{
  "n_layer": 10,
  "experts_per_token": 4,
  "d_shared_expert": 192,
  "router_score": "softmax",
  "normalize_top_k": false,
  "routed_scale": 10.7,
  "balance_loss": 0.00752,
  "router_bias": true,
  "init_std_router": 0.0171,
  "lr_router": 0.000783,
  "norm": "rmsnorm",
  "beta1": 0.95,
  "batch_tokens": [16384, 32768, 49152],
  "train_tokens": 250400000,
  "dataset": "wikipedia_en"
}
Below are experts of layer 7 (counted from 0) of a mixture-of-experts language model. Rows are named router (the router's row for the expert) and show model dimensions 0-79. Each number is 128 + 24 x the weight over its row's rms, rounded and kept within 0 to 255.
Before each expert's rows: a language model's description of what the expert responds to. This comes from a sample of Wikipedia text that the model never trained on.

# expert 15
It responds to: Copula after subject
router [123 127 101 103 116 159 108 152 107 151 115 163 143 161 124 128 163 164 149 100 132 153 160 126 107 124 160 125  87 114 142 120 172  99 117 175 169 121 142 154 151 135 172 115 102 134 107  78 143 145 139 161 140 155 144 197 183 137  95 106 141 110 105 167 121 117 167 118 107 140  88 135 104 116 115 152 130 123 134 113]

# expert 11
It responds to: Hyphens, dashes, word pieces
router [154 113 108 154 119 116  89 144 160 146 148 160 158 139 108 122 161 127 132 141 144 117 146 147 125 107 124 115  89 113 115  95 134 156 117 148 122  97 139  82  95 129  71 102 146 129  93  90 142 117 105 168 138 107 153  83 150 116 122 154 121 129 101 124  78 138 120 140 132 160 136 164 116 101 126 165 123  98 109 139]

# expert 29
It responds to: Digits in years, numbers
router [127 107 138 108 142  98 134  87 170 148 113 127 150 106 105 130 118 135 108 111 126 180 104 108  93 135 112 167 136 109  81 178 140 140 136 133 151 153 137 123 130 154 153 125 158 134 134 147  98 115 150 146 112 143 106  97 160  88 129 140 116 110  75 146 102 130  84 109 139 134 145 106  95 110 144  99 108  98 160  99]

# expert 30
It responds to: Nationality and birth notes
router [ 88 134 128 127 107 137 145 129 117 159 102 105 140 102 126 102 164 165 165 134 108  98 109 158  78 121 138 106 142  92 121 131 177 118 140 147 160 139 134 140 114 159 133 137 167  94 127 100 109 141 123 140 105 126 111 130 172 108 147  88 133  94  91 130 113 133 142 120 128 110 152 171 153 116 112 123 140  97 136 151]

# expert 40
It responds to: Words inside quotations
router [136 110 122 117 118 124 189 135 152 104 109 111 111 148 153 109 167 127  86 153 112 161 145 122 126 109 113 152 124 141 107 118 146 151  81  92  85 142 117 150 155 127 108 124 117  94 105 134 145  93 123 156 141 154  88 111 134  78 117 135 143 145 101 125  85 124 151 105  91 127 127  86 124 122 109 116 126  96 151 130]

# expert 21
It responds to: Table pipes, results
router [121 112 172  90 159 149 105  88 104 157 149 129 153 150 123  99  82 140 126 135 136 133 107 112 135 140  80 127 103 182 116  93 120  98 136 127 166 159 133 171 133 121 103  83 139 141  94 108 136 166 140  86 135 119 175 109 110 196 105  96  99 131 156 124 113 139 122 108 149 141 122  91 124 119 104 107 119 107 149 134]

# expert 10
It responds to: Purpose and improvement verbs
router [159 103 135 120 122 104 113 101 165 137 115 127 164 112 135 130  98 125 122 112 137 142 125 117 155 121 150 114 146 100  74 141 110 137 163 148 149 124 128 171 114 119 126 136 167 157 149 131 128 113 130 148 105 129 129  89 157 126 134 151 117 129 114 156  93 108  99  95 140 125 111 108  68  96 137 139 105  87 152  91]

# expert 32
It responds to: Song and film titles
router [103 151 108 138 172 118 118 107 127 105 101 130 101 139 148 146 102 116 137 134 145 152 161 156 153 143 122 151 114 127 128 136  85 118 130 178  89 114  86 122 118  97 124 159 110 142 126 109 142 104 135 115 146 134  94 174  87 104 115  92 143 129 149 122 147 147 166 172 137 108 149 118 133 103 128 127 169 121 152 128]

# expert 20
It responds to: Decimals in stat tables
router [137 130 119  97 158 107 130 109 183 169 101 136 175 150 134 143 149 129 125 108 107 193 121 107  97 130 126 131 148 140  92 138 155 146 178 126 133 118 146 131 133 109 124 114 159 133 123 114 108 137 132 150  99 114 115  99 162 111 110 142  92 119  94 140 123 106 100 124 142 114 121 101  84 106 160 119 114 113 124 129]

# expert 61
It responds to: Negation and quantity words
router [103 106 142 106 157  86 105 171 146 131 116  88  59 129 161 140 103 153 131 121 157 136 186  88 152 114 157 101 146 149 143 140 121 156 129 120 128 120 145 125 150 163 115 110 124 107  91 113 118 119 126 136 125 132 142  77 113 150 159 107 131 117 119  75 139 161 135  97 132 121 113  80 113 125 141 154  95 125 117 118]

# expert 19
It responds to: Biography possessives and headers
router [122 139 106 146 117 116 148  84 119 152 115 173 148 125 166  84 117 159 117 127 101 153 104 140 195 108  94 140 111 134  99 120 118 156 149 136 125 116  91 166 123 146 169 159 136  85 120  95 145 118 151 183 100 132 144 119 143 117 135 130  89 120 124 117 142 146 126 163 152 103 141  98 186 109 146 160 145 131 147  97]

# expert 8
It responds to: Leading date digits
router [138 141 117  78  94 156  91 109 154 153 139 133 140 133 155 126 133 155 135 159 125 146 139  97 122  98 150 107  81 132 163 115  86 127 157 161 161 104 114 143 170 140  97 136 135 140 143 133 121 125 127 173 174  94 111 102  87 164 174 140 114 123 140 127 107  93  81  79 120 165 137 119 126 114 108 108 154 170 113 138]

# expert 49
It responds to: Under and name prefixes
router [113  99 106 136 152  93 123 118 197 151 136 170 130  97  95  96 142 100 101 155 100 184 115  81 102 121 148 141 116 127  97 144 177 174 175 138 154 102 144 118 103 138 132 156 104 159  96  94 184  81 124 131 126 147 109  74 150  85 110 112 124 132 132 139 115 140 120 112 165 163 107 116  88 106  95 130 117 107 161 171]

# expert 52
It responds to: Reporting prepositions and commas
router [168 137 142 137  96  88  86 123 154  99 102 128 126 126 177 159 122 171 147 137 153 182 128 152 121 153 127  99 143 147 122 127 106 111 143 109 132 162 148 122 114 108 147  90 164 169 138 170 107 100 136  91 122 134 101 108 142 143 111 155 139 113 100 128 122 114 129 123 136 100  93 126  97 104 115 144 118 139 102 139]

# expert 59
It responds to: Plural subject nouns
router [126 150 141  95 106 129 163 180 155  99 179 145 119 103 128 121 137 170 112 118  98 126  90 116 122 128 168 141 182 102 146 114 132 124 141 133 134 160 119 169 110  64 115 153 136 143 127 148 171 116  94 128 124 157 138  98 122 137 110 128 158 113 110 113 110 106 146  93 116 142 141 107  86 129  80 139  97 127 150 133]

# expert 56
It responds to: Words after was/is
router [110 158 145 168 115 103 160 124  70  95 123 108  79 128  82 125 119 165 106 111 136 117 132 145 137 112 156 112 125 182 148 117 167 119 120 101 147 111 144 171 132 125  95 127 155 125 153 141 134 179  97 146 126 121 159 143 173 125 162  83 162 137 111 113 174  95 142 129 113 133 129 142 146 131 163 149 117 168 144  92]

# expert 27
It responds to: Prepositions after nouns
router [139 167 168 103 138 153 109 171  99  82 137 156 101 128 131 141 138 169 136 136 102 154 128 151 146 147 130  91 143 133 100  93 146 123 105 103 123 145 152 111 100 111 121 166  85 138 147 170 135 119  60 109 116 168 134 167 181 122  86 152 166 176 122 110 121 140 165 165  96 156 140 141 120 134 133 167 152  99  87 141]

# expert 38
It responds to: Election result words
router [134 119 108 100 165  89 106 114 151 150 141 138 122 130 122 138 128 103 106 136 160 126 135 121 145 101 106 146  98 124 120 130 123 118 154 120 128 127 126 143  93 130 167 129 152 141 122 126 170 100 122 162  70 150  73  87 142 118 133 123 107 118  97 139 117 121 122  98 133 162 119  89 108 130 131 121 136 113 126  82]

# expert 25
It responds to: Century and decade digits
router [138 105  87 152 111 103  96 112 145 118 158 147 158 158 110 115 119 152 117  66 142 167 149 104  86 148 125 118 143 105 127 160 142 145 179 118 153 145 136 115 141 101 156 124 139 165 111 107  98 114 131 147 128 123 126 109 149  72 160  94 122 163 128  94 131 154 108 132 168 127 153 125 109 128 143 134 126 115 144  99]

# expert 4
It responds to: Institution name words
router [104 132 111 116 145 114 145 129 105 168 126 128 150 111 152 169 183 100 163 126 111 139 107 120 152 128  91 106 128  82 140 101 116 152 144 120 158 146 127 158 154 154 134 165 138  94 145  97 142 131 152 122 147 162 139 136 106 143 131 130 149 161 127 145 188 158 109 185 148 111 138  93 124 114 144 132 167 110 160 104]

# expert 12
It responds to: Digits in years, figures
router [161 107 120 134 189 139 123  76 166 161 136 132 154 136  91 117 153 134 122 105 181 177 125 109 126 132 149 142 119  88 106 150 133 119 174 149 149 110 143 121 136 104 144 154 158 119 114 162 161 129 118 155 134 138 140 111 155  83  71 150 105 121 115 143  93 144  97 116 140 133 116 118 111 113 132 128  85 142 148 140]

# expert 53
It responds to: Germanic and foreign names
router [121 116 114 140 136 126 115 127 174 125 139 107 143 137 145 140 120 154  95 112 159 131 114 108 147 101 106 110  97 122  88 157 128 148 125 124 135 151 157 126 100 168 114 107 111 160 148 123 135 121 167 179  95 137 109  86 157 118 154 134 134 120 110 137 148 104 126 173 161 153 166 144 135 113 109 146 125 104 187 164]

# expert 2
It responds to: Roads, railways, routes
router [135 142 102 102 151 146  78 153 118 175 126 102 116 122  88 109 153 113 144 157 116  98 112 136 116 119 141 100 114  96 132 107 129 139 170 158 162 142 133 117 137 129 106 150 147 162 115 129 190 163  86 130 152  88 125 108  91 124 106 136  98 101 181 157 172 142 126 150 143 157 142 167 114 138 104 153  77 128 117 153]

# expert 7
It responds to: Music release articles
router [108 122 162 114 143 154 140  81 138 127 131 137 172  95 138 155 136 147 118 119 150 178 106 129  91 115 124 127 113 140 190 115  96 143 119 159 132 130 135 123 120 124 153 165 148 104 130 154  69 117 184 118 120 105 129 125 130 149 143 105 119 132 123 157 142 121 149 141 130  72 106  93 103 111 123 131 120 112 145 150]

# expert 3
It responds to: Year and number digits
router [165 103  97 124 111 134 118  94 162 145 121 169 138 128 125 116 149 162  72 110 162 142 119 146 142 149 170 100  89  74 125 129 129 117 175 148 157 117 173 130 159  87 126 154 168 144  95 115 175 139 127 144 161 121 110 108 114 139 104 136 106 128 122 130  94 170  87 121 151 119  95  79 121 100 147 119 116 111 146  91]

# expert 28
It responds to: Episode numbers and plot breaks
router [174 108 132  87  94  96 100 107 167 148 126 107 135 146 148 115 107 165  89 139 125 157 123 146 146 129 145 145 141 128 139 144  98 133 129 137 166 131 158 130 135 131 111 124 154  98 136 156 139  98 106 140 145 130  98 102 132 145 115 132 105  99  66 138 138 109 113 135 105 102 151 143 123  99 172 142 118 122 124 104]

# expert 51
It responds to: Month names, foreign fragments
router [128 114  91 129 136 102 110  78 170 168 104 134 170 138 115 127 135 119 101 123 141 162 113  75 110 128 124 146 149 105 113 175 124 124 153 147 141 140 136 152 133 111 146 129 176 130 137 115 127  99 128 172  83 127  92  98 129  95 117 153  86 103  73 163  92 123 106 116 133 130 135  99  88 117 151 143 125 101 131 133]

# expert 57
It responds to: Asian name syllables
router [136 106 138 106 130  80  99 133 124 133 106 137 160 135 123 120 151 164 151 102 111  98 141 111 136 160 106 127 141 168 167 113 124 133 169 147  92 139 120 157  92 131 179 121 141 138 118 101 173 143 139 121  98 123  97 129 101  66 110 158 126 111 104 101 119 112 154 158 166 168 116 166 132  97 129 169 119 134 127 139]

# expert 31
It responds to: Table cell numbers
router [141 169  94 105 123 158 138  93 132 144 106 106 154 132 136 103 119 153  96 149 137 155 118  98 116  92 118 131 138 137 104 137 145 136 148 153 119  94 158 112 126 114 121 106 157 149 139 154 128 149 153 122 140 111 141 107 165  96 156  87 110 119 107 152 133 121 123 113 130 126 117  69 134 124 137 139 151 175 154 125]

# expert 55
It responds to: Table cells and to-infinitive
router [141 165 137 113  86 138 102 133 148 141  93 149 152 144 153 108 143 171 174 141  99 191 123 122 138 106 145  96 118 123 145 130 127 142 138 143 149 119 102 137 110  92 123  97 150 121 144 103 131 132 140 179  92 122 123 101 161 141  90 130  95 159  92  96 158 116  99 114 157 144 124 125  74 110 144 128 133 125 128 153]

# expert 63
It responds to: US college sports
router [128 100  99  83 123 171 118 126  78 177 141 152 155 112 115 108 120 139 159 166 105 150 147 178  90 109 114 117  84 138 133 126  98 148 129 142 118 104 113 140 143 128 124 154 138 167 132  98 127 129 110 164 118  84 132 116 127 104 137 143 119 166 145 124 108 136 116 127 142 155  65 115  92 123 113 136 108 132 101 138]

# expert 48
It responds to: Prepositions in technical prose
router [117  98 178 160 128 140 129 166 128 142 152 137 148 143 101 163 115  90 123  97 133 161 165 103 164 136 115 102 151 135  95 125 142 151 127 128 103  94 163  99 110 130 104  84 109 160 101 160 132 145 130  97 145 154 136 111 171  90 126 108 124 152 133 167 125 152 135 111  96 139 115 116 127 108 125 160 132 113  82 157]

# expert 16
It responds to: Biography career words
router [101 160  82 112 113 102 115 131  76  98 135 116  98 122 136 117 148 163 113 144  97 125 129 154 104 110 131 127 124  90 125 129 114 116  95 115 132 141 116 150 125 107 105 152 118  88 162 152 159  99 147 153 118 103 134 177 171 100 154 135 155 132  92 107 164 117 104 134 103 159 127 147 141 131 164 135 121 143 139 115]

# expert 9
It responds to: Statistical of, list dashes
router [123 144 140 122 132 143 145 133 140  97 129 155  95  92 112 170 113 118 131 155 112 127 106 149 129 115 123 130 123 171 111 126 168 161 152 124  97 102 145 109 101 106 129 141 136 116 155 145  98 144  74  89 107 120 114 147 173  91 131 110 103 119 169 115 111 151 154 134  88  93 125 122 142 135 153 132 131  79 133 134]

# expert 62
It responds to: Other, various, these
router [168 138 102 146 162  90 121 123 154 127 146 118 131 100 118 125  80 115 109 136 141 182 117 162 141 137  86 143  96 122 124 134 172 143 140 166 158 147 120 137 136 156 128 165 152 117 161 145 116 115 117 142  92 137 106  88 160 107 126 151 121  97 116 177  96 130 164 118 131 148 123  82 117 121 146 120 134 101 120 152]

# expert 46
It responds to: Species name and year endings
router [115 134 132 132  90  85  92 103 109 117  92  99 116  59  96 127 146 128 138 124 134 148  98 144 106 124 189 144 156 110 130 129 155  95 163 136 125 154 136 109 123 164 125 136 122 173 120 112 107 119 155 141 147 148 119 156 103 111 111 109 122 130  96 173 139 146 102 119 121  86 140 141 155 121 116 111 141 125 147 141]

# expert 17
It responds to: Home/away tables, diacritics
router [153  71 161  92 103  82 109 113 153 142 132  96 126 117 106 107 126 157  87 112 142 172 140 117 147 163 112 102 156 122 135 155 121 137 168 146 169 175 171 140  86 125 164 133 138 153 131 117 157  96 129 123 109 142  94 110  95 115 104  98 115 108 115 142 142  95 129  92 169 159 144  92 147  97 133 129  74  97 154 143]

# expert 47
It responds to: Years, countries in tables
router [127 145 131  92 149 123 142 116  94 156 138 153 121  92 166 108  93 102 111 128 109  66 116 115 114 151 166 139 147 104 112 173 123 118 103  91  76 121 170 128 115  92 108 132 173 125 158 119 120  84 135 102  83 118 140 127  99  96 151 133  90  98 120 205 142 103 131 147 100 161 143 113 129  98 147 138 104 112 150 130]

# expert 26
It responds to: Numbers after parentheses, connectives
router [107 118 132 126 131 130 118 165 156 114 145 201 136 144  98 132 119  94 118 113 136 100  95 110 136 109  95 131 137  90 142 150 131  84 149 161 144 130 136  90 140 138 123 156 161 150 138 145 112 118 142  93 132  97 103 112 119 140 149 149 123  91 156 145 103 101 177 104 114 129 138  77 141 154 102 102 117 155 162 172]

# expert 37
It responds to: Sentence ends in place articles
router [154 167 130 128 142 121 152 116 104 147 124 113 170 153  99  94 149 163 167 137 120 108  93 129 143 111 125 134 117 100 107 137 126  88 110 135 147 143 150 134 157 145 128 101 160 134 111  82 159 144  84 111 171 140 127 105 147 149  99 128 107 112 124 105 143 123 122 178 108 134 104 139 132 127  82 134 154 129 120 161]

# expert 54
It responds to: Infobox field names
router [112 172 127 120  99 149 128  78 136 142 101 112 120 176 133 130 165 112 109 126 145 173  86 117 158 177 144 156 111 193 146 108 138  87 114 163 149 126 162 128 113  95  81 116 167 110 159 102 100 165 128  66 134 130 122 142 158 119 130 118 129 114 137  93  99 129 179 140  84 108 114 122 126 103 157 115 143 114 117 141]

# expert 34
It responds to: Participles and descriptive adjectives
router [123 143 158 126 145 113 134 151 135  80 122 101  82  79 102  95  95 170 123  90 103 124 177 113 100 135 166 108 155 125 123 123 123 117 131 107 120 119 128 152  84 137 107 116 132 140 110 144 143 172 133 122 123 114 159 112 137 156 142 114 192 141 110 114 154 108 116 140 144 150 144 142 120 162 126 140 125 150 101 144]

# expert 35
It responds to: Table pipes, inner syllables
router [143 135 119 144  92 103 161 108 121 162 124 167 107 155 116 114 145 127  95 142 131 113 133 123 124 173 125 124 141  96 157 115  98 144  98 114 158 104 106 170 102 140 163 144  76 117 104 105 168 168 155  91 124  85 111 115 154 138 101 136  94 108 110 122 130  98 108 155 118 162 112 106  80 114 156 146 107 117  98 105]

# expert 58
It responds to: Line breaks and cell separators
router [154 114 116 158 121  97 146  80 167 159 126 127 148 122 155 131 120 116 100 120 160 181 107 118 105 128 128 147 132 135  87 121 166 104 175 138 137 135 136 143 103 128 130 157 171 127 140 140 111 124 127 186 104 104 107 111 132 106 129 155  83 125  96 172 108  95 114  91 109 130 116 116 105 102 157 130 101 104 144 157]

# expert 18
It responds to: Table cell separators
router [133  96 100 140 151 126 145 132 150 118  96 162 110 130 121 155 136 162 160 113 128 171 117 150  91 141 146 140 102 144 151 111 124 124  84 143 151 155 136 153 116 157 104 111 123  93 106 117 106 122 171 120 100 124 121  90 156 121  92  99 103 133 126  87 115 111  97 119 153 133 140 154 123 101 122 157 125 114 102 105]

# expert 43
It responds to: Regnal and historical numbers
router [143 129 102 138 122  83  78 158 147 170 136 141 134 160 104 114 147 144 102 160 120 171 157 122 105 138 124 165 108 122 108 102 173 131 170 148  82 161 142 126 154 123 156 132 147 137 153  83 149 114 154 153 127 122  97  80 134 121 104 140 106 132 151 114 160 157 109 129 158 143  94 116  97 135 137 134  96 113 117 118]